From a checkpoint of a small mixture-of-experts model trained on Wikipedia.
Size: 9 layers, width 320, vocabulary 4096, 58.6M parameters.
Below are experts of layer 4 (counted from 0) of a mixture-of-experts language model. Rows are named router (the router's row for the expert), gate (a neuron's input weights, with its number), up (a neuron's input weights, with its number), down (a neuron's output weights, with its number) and show model dimensions 128-191. Each number is 500 + 25 x the weight over its row's rms, rounded and kept within 0 to 999. Numbers have three digits each.
Before each expert's rows: a language model's description of what the expert responds to; "comes before" lists some tokens at least twice as common just after its tokens as in all text. This comes from a sample of Wikipedia text that the model never trained on. Tokens count by the router's weight.

# expert 9
What it handles: Single digits inside numbers and single capitals in acronyms, all-caps text or formulas, such as SU(2), UAVs, LIBERTY, 122.5.
comes before: ".", "–", ") ", ",", "-", ")"
router:494510509465475523510488478486484505520476484490521454501500503459486522457495493517539515514424524529497506510493464500480502499491481489455481484512489497461494470474538490529522498499514522
gate0:485505477507503505467531460512492514504532458480510517483495490478546512482493488503463494512528483544504520503502537494559487545469482484500478530437476510446500514484519498482478491463530497
up0:488516504517493499475499493507485459467473488506514519523526536518496503470514521495517511506506542517487468470438526514488497528470473469527518465483446467514530519498498537493495572480478495
down0:501492476473461498495559468503536478470507497511549517549519477482467497520528525489500553489498513487482530527474481524445503468515484489527488498447461519476500485513512471434538509475511536
gate1:520502498502478466510491467524509490519536542458511456503468471499453549477474529565467533507495509476486507503497462502507491531525497500490485499501497502486533517504494525470470569474488510
up1:474478502535504474502561519505476521457487458490546504506509493504516495516511476511489499538491468501460514467493517498523519476503475518508456525478509500507531527522512530503516445558499469
down1:502464510466479463483455492498503469524484486485479476513477503455496504542480488509500573475489513501504520484486529506523472558531474507463488485474526513483477505482537515479512518521514495
gate2:473512508451501502507498502535508485482489494518496533504491555524480458524528497475526553494465489485497502483524521527479491518506527508529498544510498542478508512536486525501541503497504504
up2:493507499497473543504495498497487507511509484502484494469483478439500441519507478526507521503481506465488558498495488510533499490531457495520499454524466519518510504508499484493471506542477512
down2:541505521497477508482473515528536491520545493526476533499483504486532530519524462506517511509500514468476519550466522507492525483483496469518470510504503524501503507492497492534519509510443517
gate3:496478502538475508530484513489545490506502531540515469487424472551460531521467499468478505520497457529515522528514522497522513547480447519523512529466490550429474540506509536519467527476516488
up3:499473492488480467442549509494495532510445462490513531509483505528555485501520474445517498529469514494502533475489535544488510530472521474544474435524484516501517504508496502498525466512516465
down3:516465524462483524468494498483560520493493436497500511441507478506475522520496523527493524475519521528487483486471496517461501484518492495519473509471510553497536474485514495505500469500508496
gate4:503531498512502489461502508516527486547497458445503467477489558537503499462458466485523526463460518496495495493487490492505480449497478508489484510538482514514499490497478510505474535478485511
up4:506491492511457499515525487526499493503513467494472536496481508503508524502512516470528475473461427438506486510477509465471472490556492505510540504496474531514500533501450510500504494512514476
down4:517493495545504501519518477509483480513508505526496484451512533550503491509475506513469517473515499495565517525526511531529511514519490488468532473524529535522506507447484492527502496537501476
gate5:482519489492548505468522487524492494485497521533522502491575493475545473504503479495449529487564480511496477477467513496466447474456532478520491460490428452504525515527505496518515493509509490
up5:468528531462502513478500523482485509457498436497489479478520425528492497504532483517520505487502468497540520510481507530490483463555527506519480505511565510497495487536540469480491514460473473
down5:492482507510512523467504520495495503497492532495476485490473494517491492490496444505482464475454532485481510505477508518437457490504459501519538509469520497490513512503522492492490526498488496
gate6:525507481458510512484523511497506486465487515488562487499502454515504529497471507492509555551475529474580503518460481511532500486512522531506480466497486564492487538474491493524498475504435489
up6:503494501560519517535517515482531483531507476499454492513509504505479500468563494467480520491490500478516496492556501485556483510478483475521511539490503490500450491484454451517489541464501464
down6:485513484492524512533475489467540485436500434525469486472519456494506527472470466523443493475520547498487533445517525506502521513526539513497531503496471503544525537511538474528466502524519502

# expert 15
What it handles: Final pieces of non-English names and place names, such as -ov, -ton, -burg, -ell, -ć, plus list-item dashes.
comes before: "| ", "(", "and ", "was ", "=", "– "
router:504535550511517527473479469550492528548510478488515481512462487496514463506529485520487474460542467426513531518505545527528465511509476525483523476505483479492532516493501498522529467475451515
gate0:522440526483517517510490506508472456453535505476516517503488505517519502532492453485510449508511494508475462513435514492534511531486488525475499510492458480568522471519544531476502493489522494
up0:482501501495493520464493510516507481502468477482479511495506523552486499561542513462544469516456504506514503507515502484533539519515541501519518533551522499475499490551492561491480519476514524
down0:532479488518531509555503442496470486485455475472496504527537487537477479482508475508512482491493482477525518488519459530516505468482481505470515527487509481501479485497537471497494487526501508
gate1:538529534519507518507491446486465483510497476491502502480508523502529473506486454531540477518506506493507516540524535516498514502480535500491465544489507512483499482445488475496480490464503518
up1:469525479546478491507535495525490518521493519523504521486461532521498540488459510505533532454481553475500491531533524527507508477536531505509454510463503509523527497502551451519491547503508535
down1:526509491499521441552500564475490479459511484489513540513471504503487517531510496508482512506459508521493472499487513513533491510454525496489513476541456502517510487536525518522496485520496489
gate2:515481503522504494472474479494537459465505512505504496532496571479517480519483486488468511505547499473478463502525509523500509496507511516509492440527479503497465528524513472466509465514438489
up2:482468451491530477511431479492500507464497505518486494513511481497472504512504508531433503553479512472502539559502502491486496506462548515474503491523499507495487447529549527510566455451464499
down2:510518493496492457496496486490498510490483493494476509506523492524505486527489469527468478527514480497498491535500512486503484484470524472510482479519482515493459493499535511494463476502465481
gate3:455537488426487478480539517495491507482486526466485505524489494508533511516498505545464520458470503533499490518499520490509448505493474516454480508515499481549466504462522443487511487507516468
up3:483558498452471494526507484480481505491503500491501513530484467480475495485489461542478482470469511463489483552513473466532491491524478489469501520534496508485534535509521490522506520505497529
down3:512533516489478474489525496508454503492496502516479465499510469460492496512470518547471507494492530473511451532526498541505540473479515455512508501501487458519545488445484482471492491529490486
gate4:507509505527491464541490502498511500506442506512493540486482494469469512470508558509533525499485496504465493535472512514522505513502494520497489493476526462505461482506509492439514439467523452
up4:529504506473534552465479475553544518524519464468495479513522490455484539500468493538498509497504493510506477512486507461506523482511494486516491480497528482457516513505479521494522508518516479
down4:507465512494485530499545518494504498492500496537511516497489503509530465493509495455534443534507492494504540483481469465490462475503473449523513539502537495517496485520467508534522504481517505
gate5:483537493495528506493519492470488496464499475511557519495451507550539474533545520517515524481513503535463518505476510523508494480463469499480517487459494533525502486528507493487477494516495445
up5:477480446491497489493471479447547504512527488500508480487500489535504510488496501520514501523514522519525478465492492504499475473506588478476506487453517493517461536531519481505528499460516515
down5:477471501533497491447508490507537513529509495516506510502534519549449520492516513514470517477497513498501512439481504521506502504514490506490497534535490491499504531475521482473507515535529490
gate6:538472492512529468507475497465470505516514484463479485552478525507450526502541486477509489489486536532507505475525513488527519469489497482521510507467492532517548512511515495500461514471465527
up6:443514485454479485499502488532504558517502521478515548485474485525516478505490531495493508481479503477481518489515488513505492488515518531520516487471487494465528501497528503502455504456500492
down6:515492455528505525512505508499502492477482504514475469493515438465486467493523478484520524448523507490517491505500515525513518533465516508478514525468461472536451511508496516480527525503497514

# expert 20
What it handles: Early pieces of proper names and words after a capital, like l in Oklahoma, Charlotte, Potluck, Pr, Dr, contr.
comes before: "| ", "|", "\n\n", "of ", "s ", "as "
router:459482488508475486500496508538512500503524478510499478510471507505516517502501524477500480538505506491497543521473541510488492482546493507526508524485508478460508538460489557499525511525460513
gate0:542560531503480512519503536445451485530515502473554486526491559486480522575490476511528522490498501532507504542498480532480475444503490486498511529470480483511459524498504485489485503508500529
up0:513470489471481525508514496404495507506501535531496473530518485480486498518483533497506493501530490523500485492504507522503491494488497499539484484519493428477487511508516492539546506478492460
down0:495512503519479454476509517520483492489472514490453508492517509509499438445492493513489492480465438488503478512528512482540487509465489537495495516463473485484467485500512543506458528512505472
gate1:509517475516486529481414466507539515448541493509532466534468528523496449507508513480508489458491531490543487475501497466470524450497435491512504485498514539486494493497511535485536484520477538
up1:512489493475441503512500511530533522499509554491534538500492516514549479531470495472496494472472512538506486484481496492511520528530482502486468492485496487528502507504486477540463521497501460
down1:518474491554481514546492504495478441515515514481492495525529480545508492490471547485485467536468501473481516488510482518482458475481510480497528490518540450517526528516466494541511490491514492
gate2:512524464507477497477494490501488503453498524490563503515472457503523517501464513515474477478551528496513459546499489504497486504516514465553541540520503480508505469507500488454546496514508473
up2:527483532482529517502493525522478522513519497497529536485516462485524516538460503531483498501517540498456501513539495501514526509526488513538465496511520504519465512480500495488526482518482478
down2:523512552476503493485478517486473496492487504488530515480507514508492490480516470523499497517510510483527492535476502491454475494490474486498500442440475527517540530483520556529457478466519492
gate3:482481490516486509493473467492490510513446517516513477498542556513470499501529480529489492462535463511503510531499469511561523470529463496488500494503504488523475481525456513492500535492458518
up3:467427508504485462501502473461494436513521490536553519509495540509494452485499533543509474504506487474493476508515542493500487507557543526495506511523493516493493506503496436491470527492514476
down3:487472437490486485480505475494517484488516521497500482495459491480554480530522513518499542478543526477499490509511549568499525439476503492501519464482542490486515485520514468494532508536468513
gate4:513506499500433549471450532501474505513512510488426487447547510460439544532470514513484517498492512477508529512514469495463480459483493501515492521501504505475507495525440481492526489482481503
up4:551506531525498485493507494444513507474551497502496523492488504549536482520525540513507501479487485496480582517512508477462499552536557518503514529459516470478471474487491508505455472464508505
down4:523519503488482482531465558462499466487547496448492542523524509543444520474492501513479503485497506558561520508490485542470502506442506512496470515439457503525525486520512518540480535502493521
gate5:468506502497451479528495528544446539499490451498510465517505503542467484489486497513485476499517476514496495485450490506495474523516505489508487498561514542541534489514489505476438468465492486
up5:498461496491504488497477505500520545507455513517494451507516496501517536483526455524507477543514463480526520473477497492509464521497494454519508446506530522473499484526485505516489491465522510
down5:493531558534536524541485527528506494501535543533508457508499518464529492517484505504493502511518518468486530506501539514535464487444437492520486454516513505497504520519508520495516547504495464
gate6:513518518505484523522485509449522528492521490455499480521508546498512554451525523504498480489571493537513478485515511467513493492481490481550467520510486516475511504490499528483455526496492479
up6:500457513565471481497505502490495505479447463511510505497468590503527483544497459495505503504477508457495542508556519523492502512540475512520517513444480487527484523524514505498515494508486484
down6:485476482478489477512525487528479503521506521522480509483495543510537489510499539493548487504506478435485477457499507470521476501489476505506461462471486508522531485540516494504492465484511480

# expert 12
What it handles: Opening parentheses before acronyms after organization names (Liberation Front (BLF)), and word endings of organization and military nouns like Company, Army, Stadium.
comes before: "of ", "(", "and ", "in ", "for ", "was "
router:473524512489472550527446503505501503547511543487498478523477474511480489486525515505498503497447499490539537506510483521493461474462474486484467525472492515474484494504537511543501528493491507
gate0:483493523521518489499506479530505507481485462439497526497496509485448488489476539459492537526530502518546498490522510454473506479462499506516544529526512509549471517470512497504490486491516501
up0:496535506527502532494491502515494478513482512472507544517459443501498522501524468555461532504466526517534524464483495511505497501457521503493491526500496486503479492508525510485509520432501465
down0:520524513479524493481493507517468488540532517495513500508491492510502500433490455482518501546501523511508508446444482551526501501500511477472505504482539482483482504515528466497536512518512495
gate1:515514480562484512492457468463462522522494518490494504485513462502492543493484474530481498524473500531484502559480514502510494523527558481485489531516453512498541459496507518528511488498522519
up1:548522526513444462480436475540467526505522541531515455478488512490486507508463511506528484483516511473486522499492503472533518477477492480492496545461519528501512481514508545525472477549502523
down1:492521515512475514501538484507516473486495511511477504459470508521518450544496501493487516473500494494491507536512498536472486501471449526478512456457521520473522496478497484485523537481503517
gate2:495512481518506518528522493517490532535478478470508510517473532525459555490524462479529473513536495502500506526505503483465449505474443469500507485455528501508495509486475495499494505531508513
up2:476527473504535470534474506519517453524490511546513483488551518496502452470493473502513503492513506457515483485520514554520480525500487466522505470536494497507488466512508540482522507532521494
down2:486466509539547504485519477467507532498503482475462483558526558470473482546525516462490504510481473514518553542475543470505516473503499459496476493528485524480478514536509512482523522500484493
gate3:514484542522527474506463474528497514499495524502521470509513516486493526523466466480509490479511510490521522520501493495509461510477517494488489506543444490520531534529502496528527496506510498
up3:494503510540472484503493531564504476537506473494476519508512522520496512505526523498504512487522474490468516537448528529510485457479477529494529525552499541481511475542497493518449521476516515
down3:560518500489497506538486500524486475520471482493483497503516546508497517488499466521485531537474519491452536479447536452476475471529514490502485456483482483518502519470528488511480486483499484
gate4:518453504531500520517499514515481471505529493505492488510461497507462506531525494482488498516489497527485481483492532500526487506514486508521497486523501526480482451485486464507569520523523491
up4:489527486470539490524495522510498476518531539465480510503482523535461507444458473505563524504479487504505490499527472532459505480546492531489480499522500493520472507539528504470494516520486516
down4:482547473504503484500539464510498481501509519516527485439516495476494503493488495502561516503540501462532463499480492513530473543486533519495516511516507494504517513507510504489482489480546510
gate5:515517515496496489494489520548499529536534511532461455489532520465507540498461504512450516495507504520542542513516510508523515548510497489491488476490515513493481460486501530486494495517504531
up5:504471524435497500535500554523516468489467504511506512495499446529506477489528476503461534508529493525516492507513538489508489497493526546460473545515494494507502487455494544504485463468450489
down5:490511504517473508607486530543516487511482542486440459518501505448524483492510498524458509478478519495523519474526477479519473566505460490488491504520547487468494517507508519518516501522490548
gate6:517454494494524478525502486481536487510529494483497461492521511476526467483483502513519457529483462499477516478492512526499508487523513532508512507515496522478500496515508448435509482497479453
up6:476507509508488522499522494467495468460544513493470501494452546521499512457488515487458449458506536496537463558487508525504504492474496499508530517508495484416492478516520539538502505502482514
down6:463501494511491539455498486481488453466504468483489487475512493527500445537549483518489502491459478453478464519463511517502472474488511526502483460500469503511462478492504474527484501512498483

# expert 17
What it handles: Final pieces completing nouns before of, and, in: interests, circumstance, explication, lives, performance, jury.
comes before: "of ", "and ", "in ", "to ", "for ", "with "
router:475505507529502506503492447457491485530534524515479425479516490479487485540495544477505552468502516519510560551513463476502470498520477463484516479523478481459463535465484472488507533494487487
gate0:471477486514528490472467537470525460498454545543486471468464498489483544501505528495516485474515526509516493492500548469510483493474524468497488488489543520500481502507447491489512539501520463
up0:499459499455445490510524498514502475491502507509459458501537488455452516540447515522487500514513541451522478517448500514500489524513461497530462502526469478498511502522466515412505543512503514
down0:513493515527523535517526499504467504532508488483490530501488509480513460515490500436455501473522461531482489512480524493488482496504465510481491534471552507486540544493527510551481524526503497
gate1:551470490475502502512490474511465471499520487540539553519520459502500499540514510447495464499486461513510526547510518476489538484504497525468531489505533457521488466457491467457524516503524503
up1:486484456483504483522487473480542490498499495535479459476547536497459465455480512508495494483480515552510498496527465512506500485499501507471470540457467496465466488493513530501498475536482525
down1:517460527524515466489546473478458482471480523445521558532506516525510513520528504450471486563502542514509473507539512514507511503485505518520509475497526496519527511496470537511474458544460500
gate2:496526452573504497537500498475467491489485458457495527504514513487506474477512508480507532489479484539493534490494454506495504510524497500479470489500490468490487507486475512523504553499517496
up2:474477487527503473494486534549475526455450473509530521494523471491523494468528486495490503455553486508502517524517497431495493514458486508493526502475510468510522497495512495503499530502501494
down2:458533496454485512553462542529487549509475461550498473474560547557511460503483502527488532495478532464498472478506524483481496498493513474491532492490526489514472553511522495502477497519508498
gate3:448500530472494498551461500505486528505530456454456483472481511472461540559532542557497473498485481483522482508495497517518498500514534513525493498489506486519518504528513542501473496489526538
up3:491502482488459507539486494493533485493495469465519498517514473499473544525534464512479502480508533524502505501488540482521495496494508513522511482484477488484492435487499500478521554508467566
down3:475477483518516485485488490499487518511484498504481513494449493459450475519526499474513453502511512478472546491530528504467470458531481526500460475535471489509513470486542492500485502517532477
gate4:480491476474484543468505498465497477498521489504495527475527508498507482492514447509528532490503492469459515500492534489526455519502496497453481472485484518509479510519498491472506535522478517
up4:532550481474492514525484527464453510505493509464493518507529459482502539545529522499502520496530527512519512482548492471476481485487508483526516498509445505488475512494511469485496542478450470
down4:507472487492522509461542501514514501495478487524491516467483503525493518513494487514488513525483498493489462520532454461536532456500493518512521501501512507502498495477535495428542518453493474
gate5:555471467457524526527502491468479459491474497501545470513531529482504530485501480474473478493476500465535508519484474528494493497488536542553494499556489500495556505485513495481501496505531492
up5:539426486521493496523461482477510563493507492528484491504519470466452489487489519528516476486468493483469472510516483505455518482513532514512546489467492515490480509527479466482458518484487513
down5:487478479538514538507488495521492495490494455498487434487501510486474494446520513503490532472465521471537451482483506524531477519520552477497482482489484501466513491471512501509534494505513467
gate6:526469482532483514522519473569483506487522477548525488483492486510540500480520502498540450534487508476500484524577498474492505488488470532490459520511489468533493428482566499472494487510511485
up6:481533509518477488529502493469513475485514482493466518518491528491485500487470539478499520464497469482534526484498523504475498503524460514465445552496502509511477446468490473528520456419480473
down6:531499526514486477511502518469547472543507511504483533525471520505489539498457514483485422507502514477509486482512484493479496463472543478489508489485503503541508520504524485498496486513534498

# expert 28
What it handles: Closing parentheses and suffixes in species, genus and family names and biology lists, such as elliot-tor-um, nocicep-tor-s, Family.
comes before: "\n", ", ", "\n\n", "s ", "s", "; "
router:497469482497500493505516473511506533506508498494539536527531493488515493508532472522516482547517490455501534501493511521453467491526481511467476513515435538487503517489503485497466496491485486
gate0:570506537554483527474550452511546468511474498552474537486479475496545515499528467480510464515547541523477535505540477479479474484478519529532514519505476521501459469496496522495453500493558494
up0:486564488469477488507502492446499515490526482488502505502481495503522505514511510509474486526442509528515537468500550457533471488482486536501503495464485498489527466507477471533516541475526501
down0:499477478478441499487485492505500492485489487504496497495469510490477553508471501486551525508541534489495504520509540519510496522492519481493500517451487510419537485475497509489518503482485453
gate1:501513538486468494524517491491448503493522482496538473519490499529497497492445528522489478486521516468513533479523450499506565505485511513473541420538469467506517501490470446516453499517503515
up1:483525475530487487459519498452504464504564450505518478517515532487536524531469513508455519501450506475511505468516500525499499464454515471528475464486460520551489511516489457520500473450508487
down1:482540528499510481503475496502510462467490523491525506506509484524515486518476511504483495492492517522468492462500545483485488495524530499480497500488520495513504507464547492495440527481522559
gate2:491480488505523541493474511478490561507466513500539481515439511475524526481482510492554505531496537494512491504472474459510500494514510502507519513471436519487513537508513482484488532488472422
up2:509474498498504505491438470526500513483482524501537482498459516483507531469496546485467518477484477503490519555455500499545487508488458496533497505485450498495495499480485496464470529504493475
down2:518500485497537452487502504535522452534506524515460519488488467456528496530467532508462510505510495555537485513498450506473517519502475547484512531486465530526463486479541517486517530509560514
gate3:482515483485517494448439512556455507498503537504515498501465526478457519514453522494515528492524502503508523490504524534513505467533523512466449481486467504471539564557489460542520512508460485
up3:499493553507487504475523421519486501500489500477489477530475520480503514457442499477501481481443500516498556485520517492496447531478504488478510498500491510503472511533546487483536458487494508
down3:533566490533496486496489521534496479456480488477475494448531479479518520509495473531501490514493508526491474524495487475527505439482517499473462478493495489488530490494526510499494464457513505
gate4:525544503505484510520514508506492485487474479491478491437505522506525485513538452506491482483528502533476524471505478519494488533455488527517497496539544454511487524476502477498497506529513519
up4:485522487501552520480504559508502535500462522515564508477506500540529485536528466481504482487486502477483548524549461529469461481505466471474474474472521524509492500498486477551487488457508491
down4:544535522505488469502503560511513533489495477497468514501495537495510545503507495536490528510485494509453516477479481503455506506516507459548523500503567510498483557533499533514497500561546515
gate5:539499523498487499499429540504469525480518486492504489467451517508481514514449519548510498523515524534471494561456508504495485468491496509489476493539465511484499504525490487488455531504552517
up5:477520497505463484483507479541515485537545529463492532517480455498569524484462518478526527511469493497508497517535491526512478465520553510479545452543526456486513483462488486546474498486496533
down5:505496506491535500464487486518486450503493477474496545518502442531530531540463518477510521509500494483516506508489444478512486458519498472481519495471521516484509469482524479482510514502485536
gate6:495507474455490472506447522475504509482511508456542508538500559556485550495504477490506486469463460505460491520515486507498503479477494526566528483495520501493466517460489494519539479485501461
up6:519528524498509494409545517459498523560482518492473477490486473489464511494526484510542523510476509493516459491479503487525516471541511560540444483486503482489520479487480450495522520515463465
down6:516541515513512489499533492474509508487512498488458508532512536487507539484481516532501515487479480507501513526532485478550541489514518503521493444482512542508506537532476495492490493510494497

# expert 29
What it handles: Past-tense verbs and -ed, -ing endings taking an object, such as summoned, terminated, signed, announced, plus digits in score tables.
comes before: "the ", "to ", "in ", "by ", "that ", "a "
router:461483501539502474486560471463537451490504512509453459501504572480500511453469526475520535510523498522503451501488467533489545544476495517476525480500499509496462530515501492484515502475512489
gate2:536489507464456490503541427562496501467459514570515480516518488508511470508484486447479528492499523497489471526478515492493487478514439468499477491534494480512509517493492509471486463534508512
up2:479568504475504500476574485503473491484488489487473478508478467466503535520498489483515548429508514497457463555491520488498462522546515479508548506575512490478484501491499469538450485477487524
down2:486519518505483458508513521451503484547482523534465500511496518524514474515539495477502523532538466515477505536476504467480496479498481512491537518471494511479490471509485525454476487496477483
gate3:470501517495534515494542498486452548518465496489512514527495552513508497478485533538481487473486510536494502507477527481520496460517514525495483545472493512468545524502450479516506495510517435
up3:507508465549490530525487508502489490504529475490470501493508475529488501508499503552481492467501474485501497448486514503521518570487502440497497495535490543544493480511523482469471477482478558
down3:506546511514518480515449500501481537499496488517506495530498477501439523501514505493530474526514520522495511502496493471566517528472480510471490498494497510519483526499487510495470482478424517
gate4:523517526532483491513454466519542467498466492477495461533491442525512534508509512465496470506487475493496500503474522507519489531507485527494485551494506545508492487478543505477525536518507502
up4:512520520558469496510484515492484503517512518508547509567495472521541540536542526461503512530458496493484487501530517493532517485484468526531497481469514464516469490517547513503502510546517468
down4:557448502485510544482499489452540497521466484486468471552488517533536509482483462491536522521531484484530552444493522478450502509483495513539491487501483488467494503486506480488502443515488528
gate5:500478506501541508457438486494463499455500516465475486518500533491502526514503523467513531493493493503528515498505498521506485503494502532506509478468517436470470519470493494469511509499508468
up5:488543479548499497533462470476506484524530472525500454517499456522530504501481508517501484490514477478484539433531527496467507481480511487503528514514490542490520483476505484489533495537514504
down5:495564502490488540466490511481461517498452505514540504511490475521466487505488529483456470485505508470456509492474491459473448507523501492466477502526499479499485502504439484447476502495514540
gate6:473510483540492483474488497499536425490507493450533537556503490484508472459506520475535503509505488485522519484512477527444509501476499492523491485501545534537464487538514500529493463513511492
up6:506494520488501520472487502509531480507482475493533469517487463469516497491455518517464525505478492521528499496535525579479490498516511516512455493494469509521517511502508526464487477509487487
down6:489460463494449492511524510494511513524494514506471522497487496497522494518509537487526493511500486534517517479499485510486532530489492498488441494451469489486546526521488512529527516468527497
gate7:477519535490462509560520514521550491480498478493530514474548476465527542494496486535494488486472540507552469495490490504490532494525499506487491485509488498506531459502504528506516469527502492
up7:474513492476528500512477486493459472512481473464493476494521478477523527482468490502530483513451494511540508512485523530521496520494475508466510513499525532503511509479495481535521520524501483
down7:479534509515486516515485446528508489528526454482488518477491473483546462495513504488474500517483501476472501563470516454479452483482502480490511539536494522474523479504475494535492541491523505
gate8:488469515536496487487524475497527486493463496503524522489492492447508522514477511490481538492515510521486518490499483485473511505514471515448457550492467473501501506518499491496557484484502476
up8:513534547489493521505506555485466474495518569488524538498487494473496516509470520535456530508493519499490490521491486485516509460458468480531518468519497500523485486520502531500493506503477512
down8:499518500483524465486534447557503512530541504531508494483521488525517466505498492494516471484524493523485530533495511481489478485500477509494557526536495541515484499506513468544528490491484508

# expert 4
What it handles: Row-opening pipes, digits and first word pieces in infobox fields and tables, such as (age, Date of, Time zone.
comes before: ", ", "–", ". ", ")", ": ", "."
router:514504502495520497511503527479506499498446526519536496482479469520478488489531500485495513527479523484469501527462503532514517520492527555483511495469467541523513548481550471504476515504527507
gate0:503483542536563514521475489492538479484541500451500489465464484470482497471495514476507486499508517489495531479473554460517528483473497553505514463527498506497528515468498457522517465469529474
up0:549497473503551539535464477525480560472531450495501514503536495513493487497485472494540514514531521494513511493510514509506484475519567476478456516498462489514561505492500485472509484457473467
down0:520520507482522536526506524530508460477477478482527529565504515502488515483514477476511505480468484492495491514477491495560490478484502547517452528413484465525496463452482502501518538515531472
gate1:521553503474500488526500520509512525456516481516498460464527537532468460491518472476494506479473481503513502526541503497494473543528504508503527507521522516449484475478523495522510476476537498
up1:453498504521494530501496510481485483548512496517521450481509473516487495528491504474473509569467512522480483475534489482505471542522514495491498494476486508494527473493522503520497522514479467
down1:471507482522513472470516518527538533504500487469467550527473483505486458508528539480512490505508505506530505512471484490523539471460541485492466491493457495481496490565478518488487462531482508
gate2:489513535484508530489480481504505461501473489449545492494445452512466473515501499488479496472509513547490503500474498497496541532499478517503507455470516527502501472548540478479489519462468506
up2:511537494476510487531515524493482502504507518484478521472525511469451508538534507526539512522491521513528504468521520503572472511445508525484512565500480499497524509514526503482473516534491458
down2:521534480495514483568496510519506477508504462433463492493514524508500524437539516484478505506495514470514493509473557501492497485517507534512511460525510515525499456513490534542536440490520520
gate3:492486551529460536495492528498489532471508449465530491499511541478525509496508531467505493538510543525504493472508571486503469503446495498500542478497526504488466514471468439519478499509530523
up3:517475498471468508532486499428516536488466487503448487539492468455496467474467538497497463472518491425489491519515544520496497484536502490496535493484521506496483446459469548471495481486523501
down3:487464528566545517515519500512487469505486505499518514531516489520498505471446491464484497517486503486454523447565485484437548522482515493493519504484476495514483541500511490520500512507467514
gate4:495472496495505492480492494488473465485500452492506558496498473502512484495484508515540460477524478512504430499519509461468517498525474486475496493535493496476500467480477502524503513511521511
up4:480536507531503503498505516468449511491510501502463476522518501513493513501527473518485503482498550490492495474503506495504508554435509487528524528530494488462502531530542505497503486527489514
down4:481483485502501494496504509466466466504461480514510489541479531503454512474520487523493515485445493484465455501526526505516478500526486541508471447482446503503549509481467503487523500482558470
gate5:481478548549460491549473485507485497470503498473460546546492519461490493498532516446479495492519501488460492506527501541500499513521493505517489496500526493529510469479506485482482468489494491
up5:486472493501498503518509513496489508510485528509528489519506487464504484474454479499505498570494497530483498518471515504504518525509476480512507470492504504469461520540518525569553449485476453
down5:477504489503486506494508480515475487485471491519509508552487494513518490526449544462498477553487455513502508469497545541523434480497533518522505499516515491512492435423487484505469494500520435
gate6:484519488504528487498472463501478476534467524486512486486470524501480493494555542490530553487475503498520481476474511538482462438548522483526516501480539512557501499484504513458518542509516522
up6:506502514505481457490519523483497493506491513539493463504484474487504472525513504464509513461459480517513504519512523462526497446485484490501490517457498476480506462471517506502485461504518510
down6:488510485522493463483519518509526527510514457539505465491490528491466513498496547542500494513477481560488505540508514487476518447534478485477513469483499509466504481531537485503495502472475536